Below are experts of layer 4 (counted from 0) of a mixture-of-experts language model. Rows are named router (the router's row for the expert) and show model dimensions 64-127. Each number is 128 + 24 x the weight over its row's rms, rounded and kept within 0 to 255. Numbers have three digits each.
After each expert's rows: a language model's description of what the expert responds to. This comes from a sample of Wikipedia text that the model never trained on.

# expert 3
router:140136142121097115127116134115107121143118088123112114131123094119181167105161149096078152121117128097129155127140155134135137090151080105096147115082097097147114100143098145139137163101130104
What it handles: Sentence-opening prepositions/articles. Capitalized first words of sentences or paragraphs, mostly In, A, On, For, An, By, after a period or heading.

# expert 31
router:103150107138134113121103119133106126111158080094139136084157102136120118105151118117104145186091117099139145137165146119138137112124132155090141170139128109143115130099158113136124117125156090
What it handles: List and table boundaries. Pipes, line breaks and labels at row or section starts in sports and statistics tables, such as Total, UTC, Bronze, Legend.

# expert 50
router:131132139155126133104142112110139142127151132169169114111135140165093160125169135120101081157160148110106142108191112135148112140136086154163103149098152148088136122121149109120129081114122147
What it handles: Months and travel prepositions. Month names in dates (In December 2021, born 21 March) and "to"/"from" after return, retiring, welcome in biographies.

# expert 23
router:152188148132098128104135128146114086126168145110152089114119117121144120117101143163113139155113117100120087149150161144142151102103102090108133169121140122119118167112175185106097144116162115
What it handles: Capitalized word starts. First capital letter or piece of a name or sentence after a heading or Mc, such as McKagan, Qin, In, DOJ.

# expert 60
router:194152140171134098166090143131118133142124111105157148111153125128142106156137141139132161152129101123149158135147140135117137101127092095123136155139159136150133163167152179135106116169100109
What it handles: Year digit 2, inner syllables. The digit 2 starting years or ranges in career lists, like 2013 or 2020, plus inner syllables such as Angios-per-ms, l-iter-ature.

# expert 41
router:156122157148171136143115139144133087137116101125122111166130131145148148120108095118116129149098095093126114125117164114108167153128099140114140158132118115129119117117141087148113106160146131
What it handles: Foreign name syllables. Inner syllables of foreign personal names, especially French or Spanish ou, o, ro, such as Maillou, Napoleon, Mohamed; also titles Sir, Chief.

# expert 52
router:102125110099160134109134166128119118124093135089146137159112141122122118080125120116152112137104128132142120143155139106117134124158148157119161116100125120127140176136121094135168137133161107
What it handles: Sports-report prepositions. Prepositions and articles in sports match and season prose, such as "with the Redskins", "at Toyota Field", "defeating", "against".

# expert 63
router:123143107100119145105125158136080146154136118170129128165106161152136171115109105080132123128073119097103148139074146130123169084158145150116146135134118117121127105156108148154139127127152148
What it handles: Sentence-ending punctuation. Periods, 's, colons, question marks ending clauses in quotes and prose, plus There, However, Note that start remarks.

# expert 46
router:125139152107124177149085125132125170166101125118133142112153122133131090158156105122142133096138110154122132122168144180109170153129146145159095126166129135130135159143112145106131116092138110
What it handles: Sports and awards terms. Competition and title words in sports, film and music contexts, such as Championship, First Division, Open, weight, Record.

# expert 11
router:101166094147152116144089126104078151148177163094156130100107122152123101096115136119136145107145102117122117155162125135119126160099107162094088135138151164150101146135169121083123094127091084
What it handles: Name-final suffixes. Word-ending suffixes in proper names and titles of events, schools and teams, such as Invitational, Unified, Eurovision, Formula, Classic.

# expert 17
router:089096111095102122114167140122143096130144138103159089130108134165143137117166167138183093110154124102194151150131080140130104144113138177127102122126115128105116122118145148142111103113150169
What it handles: Sports career headings. Words like the, team, season, family, Apps and = headings in sports biographies, career tables and taxonomy, e.g. played for the.

# expert 12
router:114109145152105151098099132106159185113115176118136156067099121165127174144122127091155110133159154138178141120151118164151128133093144183138138148134134105129161103073150103109135155136163173
What it handles: Infobox and table labels. Line breaks, colons and pipes after field labels in infoboxes and election tables, plus header words like Candidate, Party, Player, coach.

# expert 42
router:104132117166131117142146113169160128135111139138104128141117123156096097115115085145147119147108154109140169119126117127176088154169205136150140138130094132097124129123165154118113119119154107
What it handles: Role phrase connectors. of, the, as and role words in biographical descriptions of positions, such as member of, director of, the former, Location.

# expert 6
router:106128154115084138115120123121135155174139137125108140138153117113125128147091174166109154094126087143149116154111125159160116086148121105121101134113137152146124114086128091116104150116158105
What it handles: Mid-word scientific syllables. Inner word pieces of technical, biological and architectural terms, such as pher-om-one, rand-om-ly, sc-al-p, Ker-al-a.

# expert 13
router:140117118120164109097165124131107099132149121122143115117138102082137120169130132099112106086092097105079091143137139148111139104092131097164110080124110122114162117075132108124117111127113081
What it handles: Track and episode tables. Track durations, table cells and pipes in discographies, episode lists and results tables, such as 3:24, Won, Nominated, Episode.

# expert 39
router:087128127129122134128085097129140173116131138193145102105165135112154139119116114129104109119138090122116126140103107116120153121122139130180106131120144092127148102162171144103115135134128141
What it handles: List item hyphens. Hyphens opening bulleted items, especially in See also lists and feature lists, plus score digits and some prepositions like on, through.

# expert 43
router:127124155128172105140139115167142080152122151085108103083126109104095099104106145133099157132115135093120132150159123112116140180128162131105124095122090153125156147138172151143156178152096130
What it handles: Sports table cells. Pipe separators after scores and records in sports schedules, plus football position codes and units, such as DF, MF, FW, %.

# expert 48
router:151136082106129144112137135120149172116156166116153108167116137147128136123124168119159126160094119142130124146146119133104169147110133156122103151143093075149135131127144089087141154145113149
What it handles: Table cell separators. Pipe separators between cells in wiki tables, especially header rows and sports results, plus semicolons and line breaks in lists.

# expert 54
router:071115139118129112112099122131103096093120105104158169128156123145140080127115127154110157168100100116127120123172151145177117127097180147126109140146119092132096139111125134187158111144135139
What it handles: Name-final syllables. Final word pieces of surnames, team and place names, often in sports tables, such as Hinkh-on, Gholamp-our, Crusad-ers.

# expert 53
router:112086117124121150101155150127099144095059108087126131138158130125154103145133091116127143141109127148139086152170152157130114149130113125137118146167125107152153106094103117194173164145092196
What it handles: Mid-word letter chunks. Word-internal syllables like in, un, ain, ig, le, completing ordinary and foreign words, such as shotgun, Jacobin, triple, fuselage.

# expert 9
router:108127112082131104106113128121130117118092070141156126122160136093127136150128129105133146136150108151135160142162135157139157147106115126122142138086141101151140147132109108143169106161121154
What it handles: Mid-word syllable pieces. Word-internal pieces like re, op, over, le, ol inside longer words and names, e.g. Undercover, Hargreaves, alcohol, linguistics.

# expert 59
router:095156100132155106109125125126124145172137154121131127138148149133108137111112168116170116137158153083123090128121115132134146170130136148111152088085151127127097118106161115105119099114096088
What it handles: Number digits, chronology arrows. Final digits of years, dates and percentages, such as 2008, 10.9%, December 23; also ← before Previous in episode chronology boxes.

# expert 14
router:136131149138095146160107094168118133164171096127127161131126159141109146121090142170082165118173104107147111151144107139137155120111110096119151103123124117162112138141108190128105145097152097
What it handles: Mid-name consonant pieces. Single consonant pieces like c, m, -P inside proper names and foreign words, e.g. Mancini, Marmara, Mercury, Gunmaker; also Cyrillic letters.

# expert 28
router:121110143129183153124091113131112171114113117124147129127125094146114137120131181137147135121192137167096085143161150102115112119119118120132146165160160118146144130133168133081121080124123137
What it handles: Table row pipes. Pipe characters opening a new row in stats, election and career tables, plus word-internal pieces like ern, orn, ial.

# expert 27
router:114093124104165116158169118110123118133148121153113158107101180124104129139153120138121147189141139130117149094136125130177152117118168119130130087142114140108153150119128161103121100111124106
What it handles: Birth and death dates. Opening parentheses, born/died and date digits in biographical entries and name lists, e.g. (born 16 March, Died: 29 July.

# expert 35
router:158148157139118092139175086137128123113118090133140115126126150136103089112147148140158125147145128138154117123126110110122139111137124171127121107136112121126136165106156154132121129090154075
What it handles: Comma after names. Commas right after a person's name in lists of deaths, people or places, before a description, e.g. Williams, American athlete.

# expert 7
router:114105144184148120177115089115117178101118158169111132114166147104076152099104140119083104097106116151128129101128132154097125133113159106111142150123127161110111163161145076103105104094133141
What it handles: Infobox and table numerals. Digits and decimal points in election-result percentages, plus infobox field words in taxonomy and building boxes, such as Class, Built, Designated.

# expert 49
router:123155096132105117135107099120096105133135129107104145140090099092160124138157124136150115101096178124124132134169131110063154147117117063097111132123129121118120128126158136142127151112121111
What it handles: Nouns after the. Common nouns right after the, often followed by of or was, such as order, year, film, city, letter, period.

# expert 45
router:129115165091151114119132117149109121126173114138154170110129184133149172116143153132093121138119166064119186092135140125126110146162119134112138166102132125115088155103124092088120117103125122
What it handles: Currency and abbreviations. Dollar and pound signs before amounts, spaces before numbers, and abbreviation pieces like U.S, A-League, FC, often in sports or business text.

# expert 21
router:113130077124124098145123110138137127142105109089156119119156106130126107091125138087143130111164111126123150104133133149156126096133123135129158117109149171132140105136113151133150156157114146
What it handles: Name and word fragments. Short pieces inside foreign names and rare words, often right after a capital letter, e.g. Hrishikesh, Baccalaureate, Stanisław, idiosyncratic.

# expert 40
router:146092148140130130138135092166114108112141115144140150139155180108142146164137100138137152178111102105145117144160139108118146187110123089138160137150086103133108118111090093114126089146144116
What it handles: Name syllable fragments. Short mid-word letter pieces in proper names and rarer words, such as G-aul-le, Amb-oy, Tob-ar, ra-c-ism.

# expert 61
router:116140088122110145132118153155140120122097121151178132142118094156119111178100139084114145094130133132099141139132135152163093126135173170158135143152128144153103096182128081154115127149120142
What it handles: Prepositions after verbs. Prepositions following past participles or verbs in prose, such as in, for, on, into, through, via, during.

# expert 0
router:141115159106177115115143182109117097158121144084137136129110104135139135112128088109192163161112120152096086106161162102140141141119127159167091090123140141170155086152134103106124106138125153
What it handles: Sentence ends, award results. Sentence-final periods and exclamation marks, plus award and sports result words in filmographies and career tables: Won, Nominated, Championships, finals.

# expert 36
router:168141140122115159151097092128098104110151171122100140126134120150145124155128125139118091114106161123122145136137107136134101132117147071123100115168126127094111145094115164121137140119129065
What it handles: Group and part nouns. Nouns or numbers after the, naming groups or parts, such as the two, both, the latter, version, section, often in plot summaries.

# expert 44
router:110150155135153091139107148108167084159134107111088106130173105131172110083144118168128091107124113111105145094168131132152177126138162093129115128120071153119116123146138158089111130132141126
What it handles: Colons after team names. Colons and punctuation after names in match reports and lists, e.g. Sarajevo: scorer, "Nottingham Forest ENG:", plus commas before years and table bars.

# expert 55
router:115140149161127090155143118139146108132130128139154139169147159075125121139124111136105113163094122100118118129140145122119075117090130081183104137129106098157157141154078148170150152133115112
What it handles: Foreign-name letter pieces. Vowel and accented-letter pieces inside foreign names and words, such as é, í, ø, ä, uch in Mauchline, ah in Savannah.

# expert 15
router:160151116151130122166142136123140136138140127160148119132100109155120140104140148106099110087101102170141133133110092108114148137111075147111105123130158126160121162140125106145095161157122108
What it handles: Heading and list markers. Equals signs opening article titles or section headings after blank lines, plus list-starting hyphens, bullets and headings like History, Location.

# expert 62
router:122151165145137099112101132122115095128116085095118132155133127132160144184124119104163133134161128167105131149116146093102160097137091156128092122105169129159146117128164098147150098100126167
What it handles: Middle pieces of abstract words. Inner pieces of longer nouns and adjectives (commercially, significance, compilations) and headings like History, Early, Legal, Official in section titles.

# expert 22
router:162121125130109123117140157164151114111166100153124140089122159133109155158150108102115090145122117150111134110166149149115114132133124143160165089155104145090104120141133130096140138076093145
What it handles: Mid-word fragments, approximations. Word pieces inside words like there-a-fter and l-at-itude, plus approximation words (approximately, around, about), em dashes and commas in lists.

# expert 38
router:130166112155151120145162153117180100108121171145113122154140115120122169143136162141148096129135118114140156117084130076113102159133098155141155167100120157102100119158111126144122133136152141
What it handles: Prepositions in set phrases. Prepositions and conjunctions completing fixed phrases, especially "as of" before dates, plus according to, at the time of, as well as, alongside.

# expert 58
router:181130137104150129171141117105154139157161073133125147124107183083141115133155175143121112108100150143113122130131159095111180164098131120075146103138164135143095098153133145119114105120111111
What it handles: Table cell separators. Pipes and semicolons ending a table cell after a place or person name, as in "Towson, MD; |", "Dayton, Ohio, U.S. |".

# expert 4
router:101148116101099113138106186104119105120111140118124151155116135132134121121126109086130149118177106140109151126082116131166104137164135155176098104104105146082155124119074085151109126137098149
What it handles: Verb suffix endings. Inflectional suffixes completing split verbs, mainly -ing, also -es, -ed, -ates, as in ens-uring, inflict-ing, threat-ened.

# expert 24
router:133133074156110162186100148145134173141126146125148138076174132170117129103122108129119126140121161158143090147091134110120108095108128169098114132133173110123115140146087155098125075142134168
What it handles: Digits in codes, coordinates. Digits inside long identifiers, grid references, coordinates and register numbers, plus closing parentheses and line breaks ending entries or table rows.

# expert 56
router:120134143116115133150152133124160173157104127171144105172126111123125134103107103167130145169130160105147094149136124118143183142153121094143125161114114154119140163144083168115130153149143151
What it handles: Second-column table bars. Table bar right after a row's first cell, usually a rank or number, in sports standings, election and census tables.

# expert 25
router:129115122111118112129118128151136132107108111100145150097168127079093164161125148129137148138105122120177110093148103143166150167136153124119110155123156111129120117136142179103138139139125148
What it handles: Name-internal consonant pieces. Word pieces ending in d or l inside surnames, and the colon after Species in taxonomy boxes, such as Sturdza, Gilden, Braddock.

# expert 47
router:126141140172162134154120110136078137135127119127144134166135100101132116125135166155139113146157123144131149129143176100130155070174137103109132132133103125101136145144146151123128133114134114
What it handles: Digits in dates, scores. Digits, spaces and dashes within dates, year ranges and score or stat tables, such as 1944-08-01, 1872 to 1873, 116.

# expert 30
router:085120079144155123164170114136143129152149108093125140164194096152165124145111113145114160160125093128121110157139143081140136137122131133121167103130123150144126097107082156169105143165140171
What it handles: Name-internal syllables. Early word pieces inside proper names, especially place and person names, such as Wor-ce-ster, Sh-ar-jah, Malab-ar, Frank-en-fish.

# expert 32
router:128073154171092120128129094163116163108126146143103155168083182092083146142106086145125129159151146147165106124137144116085100086122117088181164130147149141136118129111107113183127113114141157
What it handles: Middle pieces of names. Word-internal pieces like er, p, or, ah inside personal and place names, e.g. Oerlikon, Kemerovo, Apollo, Fahad; also master, member.

# expert 2
router:111135105150081127121108097111132203122067100151131120106150116139120147130119117110185119125109095152096146097100124121125097138146100122116170173132167125116139126122112133138160178134121125
What it handles: Of after measure nouns. Mostly "of" after nouns of quantity, part or property in descriptive prose, e.g. length of, ratio of, percent of; also science word pieces.

# expert 19
router:137125087115093143130122128123138098164117126116154082155136112119111122135117140153126081122088083160154117164132116099098154134177115113124113130109103149111190107133162121125157101107142085
What it handles: Score separators. Hyphens, dashes and commas between sports scores and tennis set results, such as Arbroath 5-4, 6–4, 6–2, plus round and leg.

# expert 10
router:103163133129146105138154161118165149127075098128136122097132138155133142164111151117093120134161150104099152134137143140157113157125174151187148157099086175131122112136171082117130144127144091
What it handles: Locative preposition in. Prepositions of place or time after a noun or verb, mostly "in", also at, on, near, as in "a village in", "located in".

# expert 37
router:085141104141143111105127152146088127101142126125090140145118088131134155151116149111102147135135107112143096077113126082131128124153086102120116146136111159139118146184134176130108150151112145
What it handles: Census were, taxonomy labels. The verb were after there in census prose, taxonomy labels like Genus, Clade and Binomial, and mid-word pieces like str, gr, r.

# expert 1
router:129147089137114126141168158132160138116174153136101117124138143089140145148106133127150134151120110117123116124081081083136118109179141160161141106165124141135160109166095152178119142126149167
What it handles: Verbs, auxiliaries, adverbs. Auxiliaries, copulas and adverbs in running prose, often after modals or is, such as have, been, is, largely, widely, comply.

# expert 8
router:144160178165123185106128103147101129114152137111165106110151139126146154159108122132138153170134157159128130151133117094124152105138131137136139117135166069136119159076122175130104148112086119
What it handles: Starts after quotes, line breaks. First token after a line break, table bar or opening quote, usually a year's leading digit, e.g. 1987, 2020, "only.

# expert 33
router:153161145140147141151126072138105119114107153157136117113131091088108136139113100136148136128112090146171121138157142144095129148155164103124121117147109154094131129089124089158165167131139072
What it handles: Name-internal syllable pieces. Middle or end pieces of names and words, mostly in tables of people, e.g. Saeed, Yazid, Clemence, ceiling, switchgear.

# expert 29
router:145098133115127162127116101136109163113133116166091157088116133086145115101110181135135109106098165149090124090104124158096135115155128086135145183111110113154148106154162074121159105128105153
What it handles: Digits in long numbers. Middle digits of long numbers and units in reference codes, measurements and tables, such as NRHP numbers 87000672, ft, ′, cm.

# expert 51
router:109128117090110123156102120135145093110110103126120142187136148127089134125070124132166149115156123133114097144113154146140101152124108147158128107142169143153150108120161122155146106141162169
What it handles: Word-stem continuation pieces. Middle pieces of common English words right before a suffix like -ing, -ed, -al, e.g. refusing, reprisal, remark, interested.

# expert 5
router:094164108135161120099146095158118117140174130122152095081141103087124125108148136132138139179104174159130116108156123147123081110082110118099138101140107113174091109117170121107101122149128094
What it handles: Letters, digits in tables. Single letters and digits inside abbreviations, codes and table cells, such as b in Obstacle, 5.30, BSN, SON; also as, such.

# expert 34
router:113135136140129168111130106133084098111105141118109129119133098122140074168125134131087099094106123129117148150148121131128130152090160143094081173129108122145142136105140139077090112141141106
What it handles: Determiners before names. Articles and determiners, mostly "the" and "a", inside titles and epithets like John the Baptist, plus each, every, what.

# expert 18
router:131132150094125145087131109122156132133146092136152162154110160161120104120148131173129182102136157165149174088141139175152106129097145164083122097097128126162099171160133153103097115086138117
What it handles: Paragraph and heading ends. Period plus blank line ending a paragraph, and closing == or === marks of section headings, before The, In, On.

# expert 20
router:119114141152142138139088178110130115127120160086124093173111117142172143064145151132152138138144142134136142111163112150126136123177181168115127131122158138162161090132133135117119161081137153
What it handles: Sports results and table bars. Sports-career words like defeating, beating, for, loan, and transfer arrows (→), plus empty table cells and bars in squad or statistics tables.

# expert 16
router:161128127102098098114098113134124129120129169098154134120111114132162132160126162152094119154118120136115178103166157122141105157127119131104154126087091167125097107095162174092123124165131109
What it handles: List and structural punctuation. Line-initial dashes and colons in infobox lists such as "- Country:" and "Website:", plus paragraph breaks and clause conjunctions like although, whose.

# expert 26
router:151155123121112133120105141095109152158100148115151137118117111119105128109113121125068116153137116189112116165119076135102119096168112106079090146166124163115113122117139174118107135147117119
What it handles: Row-start numbers in tables. The first cell after a table row break, usually a number or year (1500 m, 2013, 255110); also comparative adverbs like better, further.

# expert 57
router:169113124128143090099112101132155148159154151164126149159115143140125115110134154098187099098098161167150138094104099162137137154140142127157135087112137141125110136148148105113132131124157154
What it handles: Clause-joining commas. Commas, including ones fused with quotes or brackets, after a noun or phrase and before and, which, but, including.